config.yaml
n_layer: 12
d_model: 192
n_experts: 64
experts_per_token: 2
d_expert: 240
d_shared_expert: 0
activation: "squared_relu"
moe_layers: [2, 3, 4, 5, 6, 7, 8, 9, 10, 11]
router_score: "softmax"
normalize_top_k: true
routed_scale: 1.0
balance_loss: 0.00429
balance_bias: false
router_cosine_scale: 14.0
init_std_router: 0.0249
lr_router: 0.00279
vocab_size: 32768
norm: "rmsnorm"
norm_eps: 1e-06
tie_embeddings: "early"
optimizer: "muon_variant"
lr: 0.00856
beta1: 0.95
grad_clip: 1.0
batch_tokens: 65536
seq_len: 512
train_tokens: 301500000
steps: 4601
dataset: "wikipedia_en"
Below are experts of layer 3 (counted from 0) of a mixture-of-experts language model. Rows are named router (the router's row for the expert), down (a neuron's output weights, with its number) and show model dimensions 0-95. Each number is 50 + 15 x the weight over its row's rms, rounded and kept within 0 to 99.
Before each expert's rows: "comes before" lists some tokens at least twice as common just after its tokens as in all text. This comes from a sample of Wikipedia text that the model never trained on. Tokens count by the router's weight.

# expert 49
comes before: "|", " ", "-", "|---|---|---|\n", "|---|---|---|---|---|---|\n", "|---|---|---|---|\n"
router:48 53 28 72 60 50 45 43 56 42 58 48 40 46 74 52 84 44 45 58 73 42 35 38 49 62 43 43 59 45 38 53 50 29 50 52 54 64 37 51 39 26 31 56 57 44 28 53 53 40 77 41 54 67 23 44 67 44 32 34 27 71 54 56 51 64 61 70 51 25 63 55 31 54 44 31 52 30 28 44 80 58 60 86 54 00 74 51 50 76 33 47 66 51 44 36
down0:41 70 53 32 53 32 52 46 74 74 46 31 73 55 44 37 44 72 40 50 39 42 55 47 42 57 46 47 64 26 43 45 40 09 74 67 53 49 32 57 53 49 59 45 54 26 35 46 44 49 51 46 53 32 58 13 75 59 44 72 60 63 46 72 68 51 58 53 58 60 60 42 78 53 47 29 41 72 50 45 32 64 46 45 34 45 17 49 39 59 28 53 39 51 59 48
down1:47 75 60 22 28 60 46 44 39 24 46 37 48 66 63 21 43 46 52 38 57 39 33 47 63 46 67 45 40 60 45 39 75 68 60 65 46 82 55 59 48 35 40 51 99 65 68 30 57 78 47 39 45 52 49 56 56 15 02 53 55 48 58 52 33 34 67 68 45 46 70 41 80 33 41 43 56 61 52 69 34 28 46 57 64 52 36 44 49 49 62 54 74 35 76 53
down2:35 58 58 50 49 60 61 37 62 77 16 65 65 51 45 18 48 51 49 42 80 68 64 38 52 54 62 52 46 67 33 53 62 52 43 64 29 52 50 57 32 27 42 53 61 44 51 71 43 71 49 19 61 28 33 58 38 65 57 52 28 53 43 52 26 59 46 76 68 47 61 68 39 22 35 55 56 58 31 69 47 37 35 56 42 38 57 41 35 64 50 61 59 36 25 54
down3:62 57 46 37 34 35 28 24 42 21 55 60 70 29 49 52 40 63 34 61 46 52 46 47 30 69 16 49 37 72 47 56 48 60 37 43 39 58 65 78 85 58 76 36 62 38 22 36 48 67 80 41 57 30 56 51 34 55 53 24 36 69 55 39 58 55 32 49 70 28 55 58 52 45 66 31 55 62 57 65 68 33 48 56 58 50 55 43 35 62 57 61 55 32 51 29
down4:58 32 62 54 34 81 41 63 51 40 69 54 60 38 30 40 54 46 87 60 49 32 51 72 62 43 60 47 62 22 17 49 56 41 72 65 63 62 48 70 67 46 59 19 32 65 63 60 38 58 73 09 56 55 37 81 39 39 63 28 41 55 62 60 32 39 60 65 23 67 61 57 46 31 60 50 63 57 29 30 77 72 50 61 29 48 73 47 67 57 52 57 49 57 64 51
down5:66 53 67 46 61 45 69 54 65 32 48 67 54 64 45 69 54 52 28 42 39 38 48 48 36 77 52 30 40 57 70 23 43 52 32 50 75 27 43 50 34 54 49 58 45 50 64 49 58 31 71 49 54 43 72 46 16 66 53 41 51 38 78 53 69 54 65 43 44 59 68 33 36 26 72 37 37 60 30 65 32 69 66 57 49 67 34 50 38 60 56 75 39 43 45 77
down6:53 72 39 57 38 44 52 56 35 41 69 22 61 59 46 63 53 44 42 48 44 73 66 69 48 54 73 41 47 54 67 63 44 55 72 41 48 28 75 78 70 56 23 65 63 36 59 52 53 43 47 72 67 60 65 70 50 42 67 55 50 61 66 47 17 40 69 55 62 33 33 31 31 65 60 75 58 40 72 38 71 50 72 47 41 61 46 62 52 50 51 37 67 57 45 35
down7:14 92 63 60 64 57 58 55 62 60 48 63 40 56 51 67 44 64 35 74 57 57 59 41 47 43 48 41 38 53 64 55 45 49 55 43 38 42 54 36 72 70 54 61 70 68 39 57 44 49 44 64 24 51 39 58 27 48 46 47 39 52 53 29 52 37 19 59 55 36 23 53 21 58 72 60 56 42 48 52 28 60 74 40 40 31 50 58 20 48 41 40 21 42 51 36
down8:49 45 67 48 14 62 52 42 46 57 49 57 50 67 61 39 55 48 63 45 49 90 13 73 69 26 40 51 37 23 46 50 41 42 26 50 32 76 42 48 36 36 47 66 59 39 38 33 45 27 44 42 47 43 51 73 56 54 45 23 52 60 32 34 42 20 38 11 39 56 49 32 27 56 50 56 68 48 42 29 59 79 45 50 49 43 66 47 32 76 52 46 45 54 55 53
down9:40 45 43 53 78 37 44 52 31 33 54 22 37 49 44 61 44 29 56 54 69 35 77 51 31 46 61 48 52 69 56 50 49 37 71 66 66 73 45 65 70 65 48 24 60 51 29 52 23 43 78 58 56 67 55 43 64 63 57 69 59 37 47 19 43 42 35 46 53 45 86 40 43 46 31 32 38 48 28 61 37 60 72 61 35 39 49 33 51 74 57 47 38 51 63 72
down10:53 59 43 54 40 23 80 22 48 70 57 39 46 60 50 54 54 30 43 62 93 17 63 41 55 52 58 54 58 41 69 55 33 49 48 26 18 58 62 65 35 62 46 67 23 58 42 39 55 49 31 78 62 41 56 83 58 49 54 45 78 30 19 50 70 25 65 52 39 60 64 79 61 30 19 53 35 71 56 46 51 48 75 53 38 46 37 67 58 59 35 52 70 36 68 49
down11:57 35 36 73 64 66 45 76 66 24 41 59 36 34 49 44 44 46 69 57 51 47 22 65 55 42 63 37 27 65 49 61 56 45 50 44 49 43 52 58 92 46 47 32 50 62 34 52 58 42 66 80 62 45 57 42 65 41 79 48 35 53 55 50 68 45 53 56 46 31 46 56 31 36 49 25 32 41 86 44 78 36 46 80 42 40 54 71 61 31 55 34 67 29 22 29
down12:37 30 46 48 66 21 44 35 38 76 46 60 47 35 52 30 54 34 60 18 70 33 38 56 46 44 52 07 53 59 71 27 61 63 48 34 60 59 44 33 23 63 63 70 54 57 38 29 67 37 51 51 26 57 48 64 66 57 26 56 47 47 41 73 54 69 52 42 34 17 54 40 26 71 24 67 63 21 39 53 42 61 52 58 70 54 31 58 70 56 26 19 45 58 65 32
down13:57 64 49 50 93 59 54 54 35 27 34 70 38 29 41 49 54 36 53 60 72 38 57 45 38 34 45 40 47 67 25 59 71 47 45 57 50 66 36 68 73 44 35 61 83 63 87 64 46 61 28 11 40 54 49 22 68 50 51 47 55 30 81 33 56 31 67 47 51 56 54 68 27 67 34 56 16 36 79 53 60 86 63 81 51 53 50 65 60 26 51 45 37 24 58 25
down14:61 47 29 54 40 56 24 76 55 61 46 50 49 41 74 63 50 25 47 29 66 33 64 53 46 35 60 54 50 37 15 63 30 33 62 74 53 40 42 60 55 43 05 31 71 46 29 39 47 65 56 41 57 47 41 23 39 52 59 49 42 48 46 58 68 59 30 41 87 34 84 50 66 71 61 57 77 59 63 29 30 49 37 58 74 58 56 69 46 44 45 78 66 23 28 59
down15:57 39 77 62 26 58 33 60 44 44 51 52 55 57 57 42 59 34 43 54 68 27 53 56 46 40 41 50 76 46 77 87 69 48 51 65 54 36 45 37 46 21 28 32 58 52 62 27 49 46 67 43 53 35 31 58 45 77 41 43 51 45 59 70 76 49 05 45 60 42 43 42 29 44 66 62 24 58 49 48 59 63 55 80 00 42 45 53 66 43 56 54 63 33 64 36
down16:52 40 41 67 34 46 58 38 69 53 52 53 47 37 65 35 52 63 48 64 33 63 41 76 46 71 38 32 42 52 48 45 49 33 32 52 27 61 50 44 60 48 38 43 66 58 45 71 58 54 54 44 76 43 73 24 58 59 54 62 35 53 44 58 25 55 65 50 82 71 86 45 42 62 36 72 19 73 66 26 37 61 52 31 43 29 82 54 58 45 55 45 48 46 28 49
down17:70 43 27 69 57 57 51 75 58 50 58 45 60 33 64 63 52 28 66 49 62 44 54 32 60 37 34 58 69 55 55 36 58 39 34 29 66 03 42 39 48 59 37 60 47 68 49 60 30 28 69 55 48 37 55 54 71 18 59 38 27 61 45 36 64 58 56 75 47 23 53 64 32 55 33 74 41 48 47 73 69 25 58 64 70 75 32 18 28 27 53 30 66 62 72 62
down18:63 64 46 66 39 52 54 64 48 40 60 55 33 53 36 44 74 50 36 45 38 29 63 53 43 46 40 49 54 41 47 55 80 21 44 60 45 71 53 38 68 86 65 77 59 32 64 66 34 57 39 80 25 52 52 63 47 50 43 60 42 74 33 59 63 39 64 64 84 23 62 61 55 37 71 56 63 55 52 56 70 52 68 63 45 49 37 41 57 49 51 64 18 53 21 75
down19:63 42 39 64 36 53 52 52 53 64 36 60 36 63 40 68 45 58 48 62 47 53 42 42 70 30 44 64 52 38 57 54 48 64 67 52 50 43 42 43 30 29 48 56 78 55 57 58 60 59 46 44 69 53 16 43 36 19 51 20 25 47 53 86 41 59 55 57 45 45 57 77 64 63 45 26 46 43 61 28 46 47 69 72 61 47 63 33 49 43 45 38 32 50 33 56
down20:63 37 43 53 58 61 34 83 54 43 61 41 51 55 33 32 75 39 55 51 42 68 41 56 43 68 43 38 42 73 52 47 16 63 39 53 58 38 44 68 61 42 54 58 26 52 49 29 41 55 53 20 71 75 48 28 22 24 35 31 24 44 35 35 46 55 38 42 30 29 55 29 34 25 48 42 54 59 54 37 53 47 54 27 47 61 67 23 60 54 42 59 63 51 51 58
down21:70 97 27 26 51 80 56 46 37 42 71 52 39 42 59 62 33 48 46 57 84 54 47 49 23 57 52 47 36 57 46 23 71 39 26 48 34 40 46 48 55 64 52 51 60 68 37 43 52 63 45 70 47 79 76 43 62 62 64 53 22 72 70 65 49 36 42 53 53 49 76 58 56 47 83 47 45 45 57 59 51 25 50 53 38 34 32 38 69 60 37 44 60 56 70 46
down22:40 68 29 54 69 57 36 59 48 68 70 49 46 61 53 60 48 65 55 64 37 56 31 62 68 87 56 48 35 38 41 49 56 41 36 64 67 51 30 31 45 37 51 54 22 55 29 50 33 57 72 50 39 32 79 42 52 55 48 49 44 36 44 56 57 38 61 36 78 37 66 57 43 50 66 48 37 53 58 64 35 47 60 61 40 55 32 35 56 26 61 51 60 36 69 76

# expert 59
comes before: "0", "1", "2", " |\n", " |", "3"
router:59 42 71 52 31 52 50 49 52 39 33 49 72 28 44 58 46 54 65 32 34 48 53 35 63 72 53 73 39 56 42 45 93 42 72 30 82 25 63 44 83 48 49 64 43 41 27 37 46 30 74 67 34 37 42 57 17 53 59 40 42 43 45 53 62 67 56 60 37 52 72 59 43 78 53 59 35 63 37 34 66 59 79 54 56 28 69 73 33 59 33 71 38 73 61 56
down11:58 53 38 37 87 60 43 58 53 35 72 38 48 52 56 40 63 67 48 18 48 44 69 44 56 51 47 47 37 78 52 66 44 23 26 50 53 38 70 44 50 34 25 42 48 72 41 72 63 64 46 66 63 34 47 34 44 41 58 45 55 47 38 49 38 48 52 46 49 61 79 59 50 50 50 15 52 48 76 60 48 76 39 61 72 26 42 55 26 77 35 65 60 37 27 62
down12:69 67 51 65 44 48 26 39 38 36 56 78 39 53 26 44 37 43 44 41 29 56 24 36 37 53 69 49 26 68 54 61 36 73 55 62 32 51 48 39 36 55 66 58 68 32 66 39 55 45 28 43 43 39 63 72 50 41 62 62 61 32 69 49 51 42 49 34 85 42 37 76 38 56 42 40 35 42 41 43 45 39 55 63 28 62 25 71 34 59 39 60 46 45 60 64
down13:50 47 51 56 74 56 75 44 53 28 75 41 56 73 57 68 21 60 50 53 70 60 66 24 53 45 27 55 33 18 37 59 42 51 45 76 65 38 38 57 51 59 61 65 58 36 48 47 33 46 88 27 53 61 51 64 58 45 50 59 57 78 80 71 79 50 62 63 57 82 39 59 32 56 28 50 59 43 45 38 46 73 72 48 31 48 47 56 29 44 49 35 36 83 45 41
down14:59 30 54 34 61 78 49 40 58 45 50 29 39 51 40 26 21 52 40 74 58 52 70 61 95 31 31 43 46 40 34 32 63 63 44 30 39 42 34 44 47 30 53 24 54 57 74 51 71 57 44 42 66 48 55 57 63 42 63 48 48 49 41 63 34 48 45 56 57 82 62 25 22 65 65 30 91 43 72 89 30 31 51 41 43 50 54 49 45 29 58 56 34 49 45 15
down15:31 44 49 31 54 70 43 59 58 27 53 78 42 35 40 35 61 70 43 71 50 63 28 57 70 32 47 54 35 61 26 76 55 53 43 50 60 37 58 35 65 75 43 47 49 45 59 30 77 27 35 58 62 53 24 75 49 44 58 42 48 43 63 51 38 43 80 22 66 34 78 40 53 65 59 66 44 50 58 68 74 42 45 33 90 38 62 17 49 33 31 48 33 50 57 51
down16:57 66 34 66 74 60 56 72 48 37 43 61 53 22 30 46 35 23 72 40 70 60 43 28 55 60 63 75 74 37 33 53 14 53 63 32 54 37 57 60 55 28 50 38 44 53 54 49 68 56 53 51 49 34 56 73 47 25 42 94 21 50 48 71 39 36 54 40 47 35 40 57 58 66 60 58 01 63 61 33 56 68 49 51 54 58 59 49 46 28 43 45 51 32 20 49
down17:85 66 56 52 46 61 55 64 35 63 50 56 61 51 36 27 66 53 37 42 44 25 52 57 74 48 43 75 45 43 46 55 38 44 61 64 52 46 53 63 64 49 33 66 47 55 57 20 32 57 52 59 61 51 47 44 81 75 17 36 58 54 25 68 30 73 57 66 61 38 39 50 69 58 61 67 37 37 24 54 47 23 43 59 42 42 56 64 55 40 45 53 73 55 35 26
down18:41 26 43 52 25 42 42 70 23 47 54 66 59 37 54 39 60 44 41 59 54 22 37 44 35 71 77 44 40 63 26 59 66 37 63 68 60 51 43 50 48 28 49 31 69 57 53 15 67 57 39 52 57 54 36 49 55 44 61 60 34 60 58 29 48 65 70 61 53 56 68 71 78 54 43 11 41 71 39 43 55 55 75 42 58 70 53 47 73 67 55 68 37 41 28 46
down19:62 63 37 74 43 38 63 60 67 46 51 66 41 61 71 30 53 36 27 45 55 49 60 29 51 35 51 56 58 54 58 62 50 67 35 42 53 43 47 37 45 46 33 46 77 46 49 71 21 44 82 77 42 19 37 44 46 90 58 35 61 65 48 07 34 67 67 47 25 22 35 64 50 52 66 45 21 17 36 52 41 58 32 58 66 38 56 60 56 48 72 50 44 36 71 55
down20:14 64 54 45 62 52 72 37 45 72 59 41 26 58 33 73 50 42 84 59 26 48 81 30 28 41 30 71 29 60 39 47 41 69 68 44 60 40 59 48 57 29 30 59 49 11 54 34 35 71 40 73 46 26 66 61 51 48 45 11 46 59 38 65 24 42 56 33 40 12 22 53 12 35 46 60 38 43 50 41 45 65 41 37 59 36 65 62 36 34 41 68 58 63 36 68
down21:57 55 53 58 64 43 68 30 52 19 46 37 47 32 53 51 57 59 63 61 42 59 47 69 92 72 82 75 58 30 61 45 55 53 29 45 50 57 39 43 79 49 60 37 75 79 57 57 59 49 69 43 37 68 37 73 76 33 85 42 57 49 59 42 61 24 50 60 59 34 50 28 50 67 74 55 45 61 62 78 47 42 45 46 65 41 59 35 75 50 50 69 36 61 76 67
down22:45 63 64 51 48 39 43 30 43 78 41 62 84 37 49 51 46 20 82 54 54 48 66 59 39 51 84 52 34 59 33 72 69 57 60 61 28 46 46 56 33 60 52 46 41 89 37 67 59 29 69 67 58 72 53 42 65 79 54 43 45 30 66 58 28 39 52 70 49 15 43 49 53 30 14 44 29 28 42 50 62 49 79 41 52 69 36 40 57 53 42 32 40 63 29 47
down23:33 55 11 69 70 60 45 41 49 38 46 36 56 38 59 66 46 56 45 48 52 70 89 58 45 52 34 28 37 68 28 62 44 66 75 42 74 66 68 69 77 56 62 23 43 37 41 47 61 44 35 23 48 43 24 24 42 49 55 35 60 56 63 35 62 51 56 55 54 33 39 39 55 65 42 44 24 56 80 54 63 60 62 23 66 11 72 47 50 43 55 29 58 52 51 43
down24:63 60 59 33 51 52 45 70 35 20 60 57 68 55 63 47 11 75 46 47 64 64 47 34 44 60 55 41 77 56 60 28 67 48 79 24 36 57 40 61 46 25 81 51 54 42 69 47 61 32 57 54 44 54 30 58 26 50 48 69 52 52 37 45 30 51 35 37 48 68 65 52 52 45 51 53 28 64 65 67 48 51 64 70 43 42 69 55 33 62 61 74 65 61 58 56
down25:36 49 51 80 30 52 37 52 53 44 36 49 51 73 46 19 38 30 59 59 52 38 41 44 33 85 20 73 39 63 36 39 63 62 59 55 36 50 42 44 56 43 74 88 51 53 68 37 56 28 24 55 52 67 37 67 59 46 57 30 56 49 50 33 50 68 46 45 40 88 20 25 32 25 48 38 67 41 55 43 65 34 87 90 58 43 30 42 37 34 31 62 56 34 49 52
down26:61 74 26 65 62 66 38 32 54 61 55 43 34 46 43 64 65 56 75 62 28 48 55 41 61 51 59 25 14 48 31 50 47 62 56 54 74 16 40 51 74 47 56 82 70 49 39 35 41 28 62 43 28 44 39 47 52 64 63 74 67 54 65 58 36 67 61 55 01 54 44 44 23 71 51 46 83 35 52 61 33 58 46 40 55 48 45 65 65 67 57 13 50 67 68 23
down27:46 76 42 41 45 59 68 53 51 55 63 36 38 46 46 67 21 46 49 31 70 49 74 38 50 44 51 84 47 54 36 59 63 80 48 44 17 64 51 57 26 38 51 41 40 49 18 67 42 79 73 51 48 50 38 46 33 68 45 52 48 30 59 76 67 43 74 48 36 30 68 35 51 21 22 39 55 69 36 41 50 55 43 45 37 52 37 58 33 63 35 44 47 45 08 26
down28:38 58 67 51 40 33 77 45 60 58 59 36 67 46 39 41 25 67 69 71 33 70 56 57 92 58 36 17 50 37 55 40 64 21 38 45 61 49 38 41 18 46 41 41 66 24 43 62 33 50 51 54 56 54 45 48 33 28 61 54 53 62 51 65 55 55 34 66 55 78 43 81 33 67 38 36 75 51 69 61 37 70 50 59 44 25 50 38 31 26 73 25 60 42 50 36
down29:60 83 80 41 49 79 47 62 34 39 47 25 38 48 38 52 74 41 50 57 39 32 36 51 53 34 78 12 52 78 28 71 38 60 62 18 25 48 67 22 62 35 54 17 40 37 54 52 39 42 59 62 42 46 51 40 62 25 56 28 50 58 64 37 64 41 23 47 46 53 73 39 42 57 52 28 56 62 49 61 56 48 69 23 14 78 41 75 44 52 68 71 28 61 26 28
down30:58 79 57 40 64 37 56 72 28 46 53 61 41 40 75 76 82 65 41 47 61 49 69 68 38 51 46 43 45 37 58 23 45 61 31 12 58 31 33 42 37 47 31 53 34 90 43 40 45 79 29 78 51 51 53 51 56 57 34 64 45 47 55 38 64 72 67 71 59 51 53 72 54 44 64 39 42 48 55 69 42 75 32 59 41 71 43 42 62 39 24 49 48 40 43 49
down31:42 29 44 38 39 36 73 37 44 52 76 46 55 34 59 52 64 50 38 64 46 46 79 51 35 34 41 52 70 73 44 24 54 64 55 44 47 63 34 63 39 56 46 36 48 40 51 24 51 64 32 34 69 27 35 92 33 64 47 21 61 46 72 41 40 70 52 67 39 50 62 38 39 67 33 57 52 58 79 25 70 63 64 67 46 53 07 54 57 76 69 58 61 36 60 57
down32:35 43 27 38 63 33 72 56 52 39 36 32 49 67 39 47 67 50 24 44 38 42 43 55 73 57 56 57 37 50 32 26 25 51 50 55 51 54 58 57 41 38 50 65 23 59 53 43 38 56 63 68 48 52 53 56 78 78 56 40 33 82 38 39 57 27 35 48 49 41 43 36 48 39 60 68 78 40 76 48 22 19 29 42 50 32 32 47 18 33 57 41 25 80 43 53
down33:42 43 42 27 29 66 36 42 56 62 71 46 53 57 54 58 26 33 48 54 83 70 52 47 41 32 60 40 61 46 54 58 11 50 56 73 50 60 63 52 23 35 54 55 48 55 46 45 54 33 59 54 54 59 29 48 49 29 28 46 51 49 68 66 73 59 50 61 43 39 20 59 46 43 24 56 68 42 50 39 70 51 46 59 78 68 23 29 62 21 43 73 75 44 35 31

# expert 62
comes before: " of", ",", ".", " in", " and", " was"
router:47 35 26 47 66 46 61 72 36 62 56 32 61 71 46 61 32 40 47 64 13 67 59 54 66 44 42 42 63 28 54 51 64 51 53 13 35 62 38 56 13 69 55 90 52 32 41 61 68 40 29 39 65 61 54 64 15 87 18 26 53 23 52 58 51 69 45 34 32 68 57 53 33 49 65 62 76 37 40 36 48 35 68 45 40 48 55 30 58 52 68 41 43 05 72 71
down0:59 18 38 48 31 58 36 62 54 33 42 49 70 51 51 44 72 61 72 45 35 71 71 35 81 41 48 39 89 37 82 46 78 48 49 36 52 67 44 52 62 77 36 50 40 70 41 64 67 40 57 55 58 36 45 60 53 51 51 51 51 58 46 31 40 17 49 52 25 60 42 67 55 53 38 48 52 34 69 19 43 39 30 29 31 41 47 46 33 38 57 57 25 47 58 40
down1:69 65 59 23 39 68 47 53 21 51 34 47 20 58 44 62 53 49 46 36 34 81 42 59 46 33 47 63 34 28 72 45 59 71 48 50 35 31 44 25 70 48 38 49 53 52 58 72 39 33 54 57 41 32 51 50 63 54 36 62 57 59 29 25 61 47 67 63 51 31 56 32 40 39 35 54 45 65 41 50 39 27 63 73 67 63 65 41 31 75 57 30 35 70 22 36
down2:60 39 32 48 34 45 34 44 38 48 58 56 51 39 18 62 43 58 71 75 58 60 60 54 51 68 37 53 56 80 46 57 71 47 50 53 61 50 47 61 80 31 40 54 51 56 70 31 59 63 00 60 50 53 38 46 71 27 79 51 75 65 31 75 50 43 42 60 65 56 59 12 67 69 65 58 50 58 42 49 49 33 51 52 46 58 76 52 61 25 49 61 81 50 41 75
down3:69 54 33 39 42 59 53 99 41 53 48 27 45 56 65 48 43 78 41 39 50 45 63 39 43 58 54 52 47 41 43 80 67 45 45 55 58 40 23 68 42 82 26 48 54 59 82 18 68 34 88 52 86 40 66 57 42 44 69 53 77 27 60 51 49 44 74 40 57 47 68 48 66 70 23 62 50 69 48 44 60 58 44 59 36 35 53 51 57 50 53 67 40 31 54 57
down4:28 72 27 35 39 54 42 35 44 73 50 42 52 57 33 37 34 39 58 56 72 52 53 48 44 55 45 37 58 61 58 55 81 20 49 48 54 60 62 51 11 56 31 60 52 31 36 50 43 29 56 53 51 54 44 70 47 58 13 38 68 20 63 66 51 46 51 48 50 77 53 44 44 66 36 46 70 70 38 09 60 45 42 58 88 58 15 62 59 70 38 63 87 58 39 74
down5:56 66 53 35 88 37 56 51 40 75 26 57 38 53 52 64 41 48 71 48 45 26 66 55 48 99 27 47 22 50 80 83 47 47 82 29 60 52 59 52 61 51 48 57 59 44 54 48 16 65 50 52 46 35 59 51 38 35 43 33 37 48 22 35 44 57 23 56 50 58 68 72 55 43 60 64 56 15 50 65 44 55 46 64 24 27 55 43 37 40 36 27 47 69 45 42
down6:48 60 55 54 58 57 65 24 65 36 49 33 35 73 92 61 67 41 54 60 53 07 70 28 34 43 35 73 52 58 63 45 27 59 56 48 47 23 47 43 64 43 57 48 46 36 30 53 45 63 39 71 39 53 15 57 45 58 39 46 46 46 53 57 48 63 70 44 58 46 21 54 57 52 65 59 32 56 38 54 53 34 37 61 63 47 43 55 28 45 64 38 38 69 38 51
down7:45 40 51 65 00 62 44 48 17 49 30 27 23 78 38 38 41 34 61 34 13 30 22 27 59 51 47 58 33 73 61 60 69 51 36 38 45 74 47 78 58 74 46 48 48 62 56 38 41 61 49 53 55 62 44 51 52 44 40 68 59 54 60 54 53 30 46 55 47 51 42 62 71 44 25 44 55 23 47 53 50 75 45 39 33 36 40 65 48 50 59 45 41 53 67 49
down8:65 53 50 56 65 34 42 54 63 40 52 37 97 39 35 25 60 41 75 81 34 54 35 42 49 45 71 53 48 50 29 51 54 40 62 27 29 61 50 52 65 53 70 31 42 67 53 45 60 44 47 24 53 61 68 54 66 47 13 35 57 42 48 55 42 63 52 59 53 68 41 55 44 49 57 83 21 48 44 60 55 35 57 44 59 36 52 34 29 60 43 49 07 38 49 43
down9:53 46 69 45 26 64 69 60 71 65 67 23 61 20 45 64 66 50 48 27 47 71 40 27 62 63 72 48 46 39 47 75 39 54 63 65 51 29 27 29 35 33 52 41 65 46 57 29 36 36 31 39 47 45 37 49 53 32 78 45 66 58 54 43 74 57 29 61 57 52 53 44 62 63 56 49 70 45 39 65 38 91 44 36 49 60 24 62 51 70 64 39 42 63 43 26
down10:25 44 51 19 36 45 23 28 38 41 76 21 52 37 49 35 24 42 58 56 41 37 50 72 34 32 23 39 51 42 39 57 55 67 58 45 50 48 51 27 61 42 46 52 64 24 51 49 56 28 52 29 61 53 32 52 50 48 71 75 66 30 34 64 27 58 30 93 36 37 42 57 18 50 62 56 41 60 40 54 35 64 64 42 58 47 73 57 43 72 54 43 69 66 70 24
down11:49 52 73 41 70 55 34 20 43 45 66 54 57 43 50 40 47 42 70 55 65 49 48 65 52 74 45 83 55 50 58 46 73 35 48 67 63 32 70 91 45 44 41 49 33 58 65 51 51 41 24 46 36 55 40 52 46 41 85 54 47 57 45 16 48 42 76 48 53 61 49 43 34 43 60 38 48 67 65 53 32 23 19 26 57 55 59 47 41 69 41 23 73 16 32 27
down12:48 50 51 27 28 37 70 40 54 36 59 54 31 62 31 37 38 30 48 39 63 48 33 30 53 62 40 52 43 55 29 40 72 26 31 43 82 66 73 82 67 55 68 64 53 55 31 49 53 35 36 42 70 43 44 48 47 63 75 57 64 52 58 52 37 74 66 46 30 61 39 43 61 42 56 24 46 53 48 81 16 45 70 33 50 41 62 80 64 57 48 59 64 65 17 35
down13:50 31 45 54 47 59 62 34 20 40 69 74 35 55 41 34 54 63 42 63 42 77 58 62 63 25 66 56 63 35 64 60 63 53 70 47 70 47 02 78 59 41 74 50 55 44 67 65 40 61 65 65 65 56 57 54 55 53 57 40 44 36 49 29 57 50 56 51 79 35 25 51 43 19 71 28 48 39 66 32 53 67 51 52 74 52 72 66 61 38 54 41 62 67 46 42
down14:55 55 48 56 62 44 51 28 74 48 80 43 78 26 76 52 38 83 45 65 58 62 38 60 69 61 63 62 56 72 66 36 39 39 64 57 36 86 39 50 43 55 39 50 70 71 37 44 55 61 57 68 50 26 62 42 64 48 48 44 50 54 69 44 40 28 52 74 64 43 61 42 29 29 53 37 63 90 38 60 36 46 65 32 40 53 52 33 53 43 37 41 63 55 41 36
down15:48 71 23 45 59 24 52 81 47 47 38 43 70 53 48 57 26 41 67 57 31 55 78 58 64 36 57 56 83 61 49 46 51 54 72 41 48 64 65 32 60 59 68 15 55 61 56 36 35 64 65 61 70 46 51 62 40 57 64 48 22 52 52 39 73 75 73 35 39 40 25 31 35 33 48 49 57 47 53 62 06 24 49 34 46 64 47 61 51 39 33 39 72 64 34 35
down16:48 56 63 56 41 73 62 64 50 40 57 49 41 49 66 46 45 61 59 38 31 53 58 51 53 30 55 71 60 37 48 52 66 38 43 45 60 27 38 53 40 36 33 61 49 38 60 52 42 61 35 79 19 27 44 36 37 55 87 61 34 43 42 21 40 66 21 60 55 26 40 17 65 55 50 52 60 51 58 44 40 43 59 32 40 48 25 53 86 45 42 39 45 37 39 50
down17:45 38 34 45 72 71 51 35 46 60 69 44 21 62 44 59 60 51 60 36 56 53 28 40 55 46 53 30 78 41 47 33 78 75 21 32 31 47 63 42 65 59 51 39 62 48 62 60 55 47 56 44 44 47 43 60 39 49 81 42 51 66 38 32 66 41 49 52 41 53 39 39 40 50 53 16 73 83 48 35 48 40 55 33 61 50 26 23 13 89 47 58 68 46 52 38
down18:66 72 20 59 52 61 46 38 51 27 51 32 48 29 30 48 62 58 55 64 40 33 45 71 46 34 51 41 72 49 53 40 30 52 30 62 29 57 61 58 43 36 40 53 62 49 59 90 20 56 40 49 66 30 40 54 43 29 46 54 43 55 39 49 60 42 47 57 54 36 32 41 78 53 53 60 56 35 21 41 49 36 42 53 41 24 60 22 38 27 68 72 34 31 42 77
down19:29 24 65 42 49 39 62 56 63 39 32 54 70 42 41 49 72 35 61 50 67 42 27 54 82 48 83 31 52 45 60 38 69 63 86 44 59 77 73 36 45 72 50 55 80 51 40 62 77 49 30 60 52 43 53 49 64 44 64 55 48 31 49 40 57 37 70 51 38 69 38 30 87 67 33 41 64 35 67 83 68 46 50 55 73 69 85 34 39 58 43 46 16 26 60 47
down20:28 44 40 39 67 43 29 77 60 39 40 56 62 57 54 31 55 49 64 65 57 54 64 25 52 59 26 26 56 70 48 39 51 58 71 36 72 70 70 65 80 55 36 57 56 44 71 40 45 47 63 52 69 64 81 57 77 47 29 21 54 50 27 46 37 52 28 61 29 54 31 62 35 59 34 45 36 50 42 36 57 45 67 56 59 60 63 23 43 42 57 53 32 76 20 35
down21:56 52 70 41 42 48 52 36 51 55 64 79 58 57 49 25 10 58 50 44 39 45 68 34 49 45 68 66 51 50 43 55 59 36 13 55 41 44 42 51 33 36 41 23 61 42 90 56 58 32 31 60 00 50 58 64 55 54 59 59 45 87 56 75 60 38 69 76 16 57 44 57 45 47 79 44 47 47 43 40 63 45 41 42 76 31 50 44 54 42 73 83 37 70 44 40
down22:56 48 33 64 27 43 50 51 65 48 40 65 65 56 63 78 58 47 47 21 48 52 53 70 48 31 34 53 41 30 54 55 62 49 78 53 55 69 49 44 36 48 34 50 41 76 70 30 53 68 32 49 39 45 56 57 40 49 76 30 46 44 71 80 37 49 53 43 50 66 38 43 62 16 39 54 83 70 56 36 44 55 56 58 73 41 32 25 44 51 67 39 45 55 41 74